Experts of a small language model.
Size: 8 layers, width 160, vocabulary 8192, 31.2M parameters.
Training: a variant of Muon for the experts, 257M tokens.
Below are experts of layer 5 (counted from 0) of a mixture-of-experts language model. Rows are named router (the router's row for the expert), up (a neuron's input weights, with its number) and show model dimensions 0-159. Each number is 500 + 40 x the weight over its row's rms, rounded and kept within 0 to 999. Numbers have three digits each.
Before each expert's rows: a language model's description of what the expert responds to; "comes after" lists some tokens at least twice as common just before its tokens as in all text. This comes from a sample of Wikipedia text that the model never trained on. Tokens count by the router's weight.

# expert 50
It responds to: Pipe separators between cells in wiki tables of sports results, statistics and lists, for example | Maksimir |.
comes after: "  ", ")", "0", " —", " 1", "1"
router:429518533537472471450476478419532508509467489543541503544561532422543473536457503410507551521470522441497498418395537575535542553524503497506484467541494445450511466475521469528539502494529486545497521447519500481603464529511493532533505497467505510595591476549518482391474577421471488427442533580439569493520516518528450497486474491498504514488509500464472506554482505483534468447475510479535508490521467479538475536516472527507530541467417556460464484533468532438524514457487560
up5:511500497532452503481536502546410442546576541506525491460511540491501528563564508524503568569449463581561538512424470471478469465455495517458510502507461549544498508517462532434527525506498485494553506480472517480496453385501468406545559423489484558489510450475523511497465494452567477454463547496509446480496476552490500453493578443510568587536512433510521507473465421492553439524526514537517544490464534464494469472508446444520572538483501560511467494461547478496472475589536494
up6:528490454499576478517430510473472509492473422468518511511538494562459463494512470488406445490508576563561450491563556487515486464504476517525442508585497577529498473491540526466540530467616420597441516499526555528479500511500463482609444471524471533479533501490452526475440583500494499445432483563463489467531538522523516498488508490474472549460490439533511470557435461502491541487470511439519540499527493533515486512479541503460491527445498514508523474561443571506463471551556572
up7:458446466493511469513520478547506571452508478522582459583536476485583496505511465443531537452519545483510417451388570514511471451518512467552484583476507477555586503544442513475484547467484491491514517492482473511588479477498505449509583444518463521561404512503481543471509446524446491510469479511533507460401519447470509437505494512457550496528457531488513453513508453477547468582485460473489467525528539536524526512484486527535520545559482489545450502558519476489504561454396509
up8:445473501529494488495523537491481483467459535510521476498441465494549551449419522466479567444476578495499571471515533575485513441549455510509497475523531508524493450454520451491498517494555599461453477538512506492463543540493482477515483441502483562509452485532554550528525451442442419419508554557475569491507565576434515457552491473484488454499517497546539463473488510427530500525524526566548450513475527525451491536524486492503534496557380536475527506457508559411496480477591545
up9:510441518467477518440478525479538534513448472462516467519566511499455474572485552551428465487507557541447462489500517518537483451466501513482489510473473553503520556517544530541504558504472445519537455470545531576416595398554517508500505538577482477421466511428414566528404452427512542500578477496480435456600518456563506518505510548561463510523517444525490425454477509478530485457569479516505526504459474514503496474498511548532488554480472506487489494503450431499525480489495490
up10:481538536590514501549416489452485468538553542496485546533591463408425479396453569564436491502476494444527482500490472496485440513458470556504522510552521433458507452490553533513582525520429499515493526462524543564513444489524472510484504518468445503477526442512465480526498521424448465517485488503496515531500543499492518498534465529531479491497557472490515499461480564534424429449413511410482488483539510493470467538427450587576531493482508512494503518491524452508476466438465559
up11:463498524418450510440554518472456501435473528507468412566488550407431506436491555531559559457539452537456462548534473562573552536516498509472556459499485482492460508529494573491491517584481479479488503537516511517490532448477552501509542493505497572477511573532614471542499468506513479532571575559501516546521482467469552568443462530450491515556500434466489525472474435542490466477562520510505505440467466472512492471492489458490502499552464480535480493542448454518512422454554523
up12:533491545564480465570524540511500535537564492460491523503507466416454512511473477526541482539478491512503522568493508550491473452482475465456530472549420477455544524488534562550506515476408481480510544540540448499459369531527476482503487488549448533511514520528501501478489541573485443549548479506502490528403547544489496536568503479541448533518397459515446431457534555451503476530513453565496559558486526425454457517421545537530514492530519508502554508473487450469543407502534486
up13:473386567528448507474480512483591540517501448551522463499506482455491478529512545511515486430478493474459406494534480509425484509493504530523448514564503509438475501502527493489542450450461479491441538574436473508437442507471488477518474470527538490557477491515550477510557478507505525531498520597532531464523571499520507478470535479571445530536504549433495511420522504537483450488468641488538477548513480465548480477487439468482526553496485483474482577596471576468424510489530512
up14:455503477480499502473502555490493476614492496484488485525462488466501577574465473518514475424530414487557463551560491530507482448511476508472484442501501477456534511482473580514506495476541567475528467538506508497446587546485479612493564556577507492439522533444488451459479516527429534537561459451534504590452514506453455529448527445496581522527466476484505454480467521511463532517529531549462426567511530484452495549435550486463506465459526553504561495556505556528437467500506500
up15:439500488495544446539498443473496539496507576546482493552443501438532500487547428502467418514523587408523523503495583554463527507581500504534480522483512481530557541536515501503483527525471479498431452467519537493454515470445454519539433560566531589578528518453553520579495467454516585458477472512474446411477454472499476464494489509452499535511517554564474524493550496505540495517519487454510512436443444508525481411553486461504493540480526535553505581457462467492492517517552516
up16:415529510506504521534464474434537530559464440446527461492516502588536473532516609465516487545502508477487465494465432490490480508511508514446494508559485503514535509454450477480510445498494472555591522466487463477446505532552454513447568477449467443490457451513501537536520501551428521536482543451528501556529524455552527432533444534429519603507484517569541563527480476506501514564476515544478503500509523530520389481448549467512586466480455471463457494536510506497570474469551424

# expert 49
It responds to: Coordinating words joining list items and clauses, mainly and, or, while, including, plus hyphen bullets starting list entries and table pipes.
comes after: "\n", ",", "  ", ")", " such", "\n "
router:438562510558512444492440468423541500492525477555539460483547515454532408524439522485469513538503557477554496489432571521558494505525536463489428465504458435510513457467526489533571494477545515568522542480553438425542510570531536553529472487511505517528529495558481489423533580434454522478469557533443554497466564519541430463482486488511502570436522505494506516553480439517484484440539489442512457548431469500526527541533461468511525524443448484523468535521533494438485494486430532
up5:515477458468493452506462455421451498417552465476558458553488520482489522528502545476436450493556525461483508497494459478444563561558435541466456542454545430510452541464465432577538545463513467541519512463504549493480479452521530538494463476460400450519550525549545530434499491490509461552467467524488485558471474496537496450480552569519485487526508478465526533400611529500459461507514446498543461532498529516430472412477530500486530523560492519507532445532529499527470478567444518
up6:520493496536474484497506469456517499543545501535466436456559534468527527501518430516495489521522447497421477521391554509562467512537525485478510450489482475545484449477493514524515460506477524556587507526477541517505517412470470461509482520489522516515549440589483506588545475464566501409466509474576491498467611532484532498538463479429591507515478482500556521451520570530526526473523427507511464459495509569496458571487517559513452467452413477480443521571491522511487516542433455
up7:539446466526583456530496452495474473523430486551455492478513468475572435517539442546508564447454445491497489494488556495550499532494522540513509491393462511519521488515488449590529524567502503489513541442490481522475495487488461473459500545503449543514468453552436554432527466451450498490558512458445551476527466423482501539508560517524465558481430481588423556464546480514439438438488508547496511456466501576589467514447458509493500506507424503528500572553482488509459512507485462
up8:527534575476522495473500524418559500547549487401501471451490419469520467389512499490470557543448499485511480522464499439492468548503527418525513532502494481515492494474466499517470478484506481542539481386535521508551481547512446412526569501508530522578503474437488478598554533446465495437520454509431458496454553533584461497489542485494553489470561489571499521475489451501487522493480502475477467500470516536498590528525390480497505501499484516487458564566533459510497548478504553
up9:490491481531511476460457392546432433545482519439487454445497510492507543445424484481393516520532482474499478458548475500547523513558515536510491413532455507504494469520405392565517544507513566517520475562536456490543426412553516497508468432547478550485478529472484557501519484525486460580485475522501490478562473470485489509485511484447504564541475495495511468581458551561519493482480424447484499511545440455534516495493470526552459520438503477515548517471551492574527475437499502
up10:558530579536505533514408511446486538482450517455438475504460550506508507477407484505525477462522483466449533476507502500460537466481515409537485417564538471486514512492493498471492519496511493511529532458528539536549483516489546529528518557570481556514426469548513510502539582467513473453493517497433498483497562503480516534557459527541572469495515455483596554506500544485518469550499508445476533503522496512496435455483467543506593478449452501570558446597475454548497534411498605
up11:498494491500506497442490549503530603492512472493487393482526564494594488488504517465438522527528563482465464513441502474476504421507491539542455520483514519546503514517541504529498457482562516497528546477453426530575434498615523487490519492489478498518467537466421584512512522487520554501562538507528520544444538417437489464504467411503510458477503461544466495528487444560440452494472481525502525494463541523540441533447509477572510519474448415529458497510509393498471558520517443
up12:476523508512515443576456463545442521504520446519532492548501487531449459426435565506515527529558540501487386525510536543548512424476508539455408598462466489487536376519469435472516531525465492527528455538515458497511491482476528569473472459464470546502503553455451470465457472474478549540485410563549498496526490463561498514472511526472494568454472512474555463494462477534595441453514497494545489478439448473501491518484456499538527512455513532524434542470553508485480501562461500
up13:599523427539579438474483419453442479586475532475479573481515529483544541533547508554526538534522549474439466580476509478539470429523492514550458481575514491488505561484472504394450490482560475511500579410425496515478529533524483518511500469496517475520524485514566576509564569440570533471502443550479505494528529475504436476472500457479488449528491525461475472499514502464470557490527489522498474484563526534510525533494453485503510425481526484484551453488510493532553480534399494
up14:539584540558441518464447429473516480489486469570493454514465489482487451443495532493479523515450483491521496497480534529504470587563440509525528530492427403446450554491478452511527545467556488500523533498506436470483532559530490518541465558556492486490519476527564559510506520488543567526456446493523499495517547570538570537486512424572487525533506459470441548605416508565504519537507532466411552502529554561446503497445495455480522562478445486509516467459534511451466500479537518
up15:543592546474451533508474456461503510500483423461459489501528582396474532527428549462411515501517480514489505502505518501478584533485505479556470544495418482564450488573483422533479495503495462475493476438497526535541481518508506542482440427525498539561440551537489520530483470515535536470489513520433470466492485519491510454538493452463471550482481540481473578497541468492556525524404432448479470525542556594544589511503498543507516497464495492504523458507466524434582460442529479
up16:433469545526488518454529542504489493512514445518543429550484477525548513455548483456517497482429452467429532457477466460534500503527550457499482525551552520509554464502499522521468503410512521513520493442509495498462516461554520491539558520452518530468530425520419606472507511431549438433580502522527481530491447457457557486522523499554449475580528494470503540519473509501518549526541529511507477504388494449452535482571466541526447512467498569459524461522580461421443487514443439

# expert 62
It responds to: Month names in dates, as in on February 8 or born July 11, plus pipe separators in song and sports tables.
comes after: " on", "\"", ")", "  ", " in", "In"
router:413558505547455455521468437497461495488548471503506468466551531492553463488441546483456496547491549469539470455437545543531532563503490479476505489479433466547443496487454481551509462479611536528559572447534477445549473512522477533554527584476554490564549491525486482443525565445469509460508507576490556483506536457579449459495548478533509517488461523478522517603501475462510487451580425442529511519490516470536565522572472500488535490494438481496518521504520483426480501466493566
up5:538526583459487516461452405460528530498515517502502532509547452535533500513518578490496457522433564514487541561520568489460488533487446487456510563539561454462531473521507489546565453508528532483547574497571481491487443512589528501521489518469505508492581519498492552507514521527479499494507513539517489519522533501482502527455513435461476508490536453466470603458529503451465447496489470474586421428591447448512539448575461483540497528527539489486455477417559458596478487515560511
up6:518515569478540434524472439514468471509548510464496488467523480484559531489474505549550506458408489522486512517487513511522497507562428426484506498471465415445481543469515451503433483544543449515531586442513527488442494509475476580473533540461490471551465491508468504403446550488540534489567443551513555453454533430535489490455535505487489512469642572491472511567509489444561486462581515498519494538510490503549583518537502437540494493512489507487473466423464510488481557482537471
up7:519483506603447559527489460515493496491468433568510531487517538560554505523486491508484500497500486527542473426503541538439561545511498506447476464477468516547518500566526540570388511488409483514528550530498451455508443546463518484514502529481462532578466452599488466472433549444529548509552437494485485477533429487487532471530529535454523463517515434521535496507469461564405503521537413522498546478522471456458533505498508420489515572451447452469535538491485494438459499493517444
up8:420506549473491421561475476507510440457512539460498585462449502548492532512520505489533480467484550471493425462513523607518484525528521489450527519545437501545473486486455507510417480508503551511444526463486422443504465521476502495588476511460502454509528512499457473503474479468512482509494488542516537562470472436515530431421529433576509513508508510493491500515582504445494520502526555565438560439552571467482548463565430516483570526516535588505498482488452446467468568475496578
up9:497484464571438528485526482481527454549443477532567444463573513536453473441448519442531443513476590549477503500508508467413536510440451589497544493468487479588551556519542474541463497415523547477515441476496459503516445525511496533508566495523521488512480501429497414483588510515579503476486473531505536457489506450502423490537475477470484508540492543546482516519514509491457435472549497508440445471529448421483536563468473516521510484527540552583519542538492469416506491454531486
up10:475521502499485422529522376542477560514520472515549519497546477473549483470553485475546461481533418509401564545507498544459571543515476520498492441508492483540524490541504443507544500417518467564532548419459504491525456510519571567529513508512493503450524506486567466420483460514548526461523470533420526533462405548455433514521537470558467453534498565525466530538490508496429508529480492429478425512539501473464514482474519458470467533540535487446476512471453529423447460492524511
up11:517510459504558503474455403419462474507444516413414590504462496444444494504458458422501544536562503476520556495464543561486535478475480496489592499532505439459470463496480495521515490439500547534486492484502523496508559517495606572449511487529540484495484551481545507486504444510420422500557463497463532454493447458521525454550489495489479442559501478507502515550543519491475494486524454525538489522483482397521460568487538462507513538508537555476597511522444516480542419491492546
up12:483468525549550469556542477538514491551431482542501455477556554537470523451479532575511502472448498473512364541558509523485558555496515495428471486439535475422455481521486484514595459472472523525505607473443460504563430495467442585497459510443463507470509573523515487471512552558507513492496442541519554526515442519456412531484494498497548473534540494537493549465481511503484528491556513468438541454539426472524512491455455489497531500509439438506517480534483539472444511553490542
up13:539470458532489382569501500478472552573496557505492524418542479461547535507456612455501556492519525468505466497467474540564516478531481556525473494541516596591469465452481485501506491447467494480452530518485506466485472474536475474556495458533501608512560502482470468518537522462444556452511518521522487442497513473484440468449569541444463472467473490443554463536537542477509479437531454489492588515532558484506475515472528473458484489448447489514500541524437509533521567552491587
up14:528562491479516541504471446511540477453550455515449485476481510555473593545445525522525565510518503449488529488507440478457400497587447528604516517545505377534560495534477539511490429485489478584563579505501498483519448508471526461496538511527431503558454592445512470495504611453533502488502540464482520544486490515537470504528526465530574514493471486421460409537517461487481499490444491464491503530457501477499488507494500489504543485468476453525548546474499434458537445523490483
up15:459537538543530456476475511489547484555480449525473513501484543637496549489448460518536536442552517405539485423549464444523545518477417550492412471512484492601544508491467497518529450578529520461487507481455491536470504498475488493555532553561468547549517466488502430472465506496501502451503488459488494502521508525492466504505455512526465539488536509482473494605552446512382486530506558436461429507508513529499483546498436530518542514536494539514516529490454477558522509474390543
up16:547513513514446438530452507529523485465508498501535520425528558543503470521470509442553559495492492581509505487531555498472484521481496478456466517477496459518427511555523503536514529414485503487446535494499521468493537467466412477569426582516484462484501464516486531550468529516488508545534529447511550552559552465541485572524402414528450474545472494508492517514546469455541403410553475501560595542460488517523543532448499489462536515533486500560435546529509499472470472394462495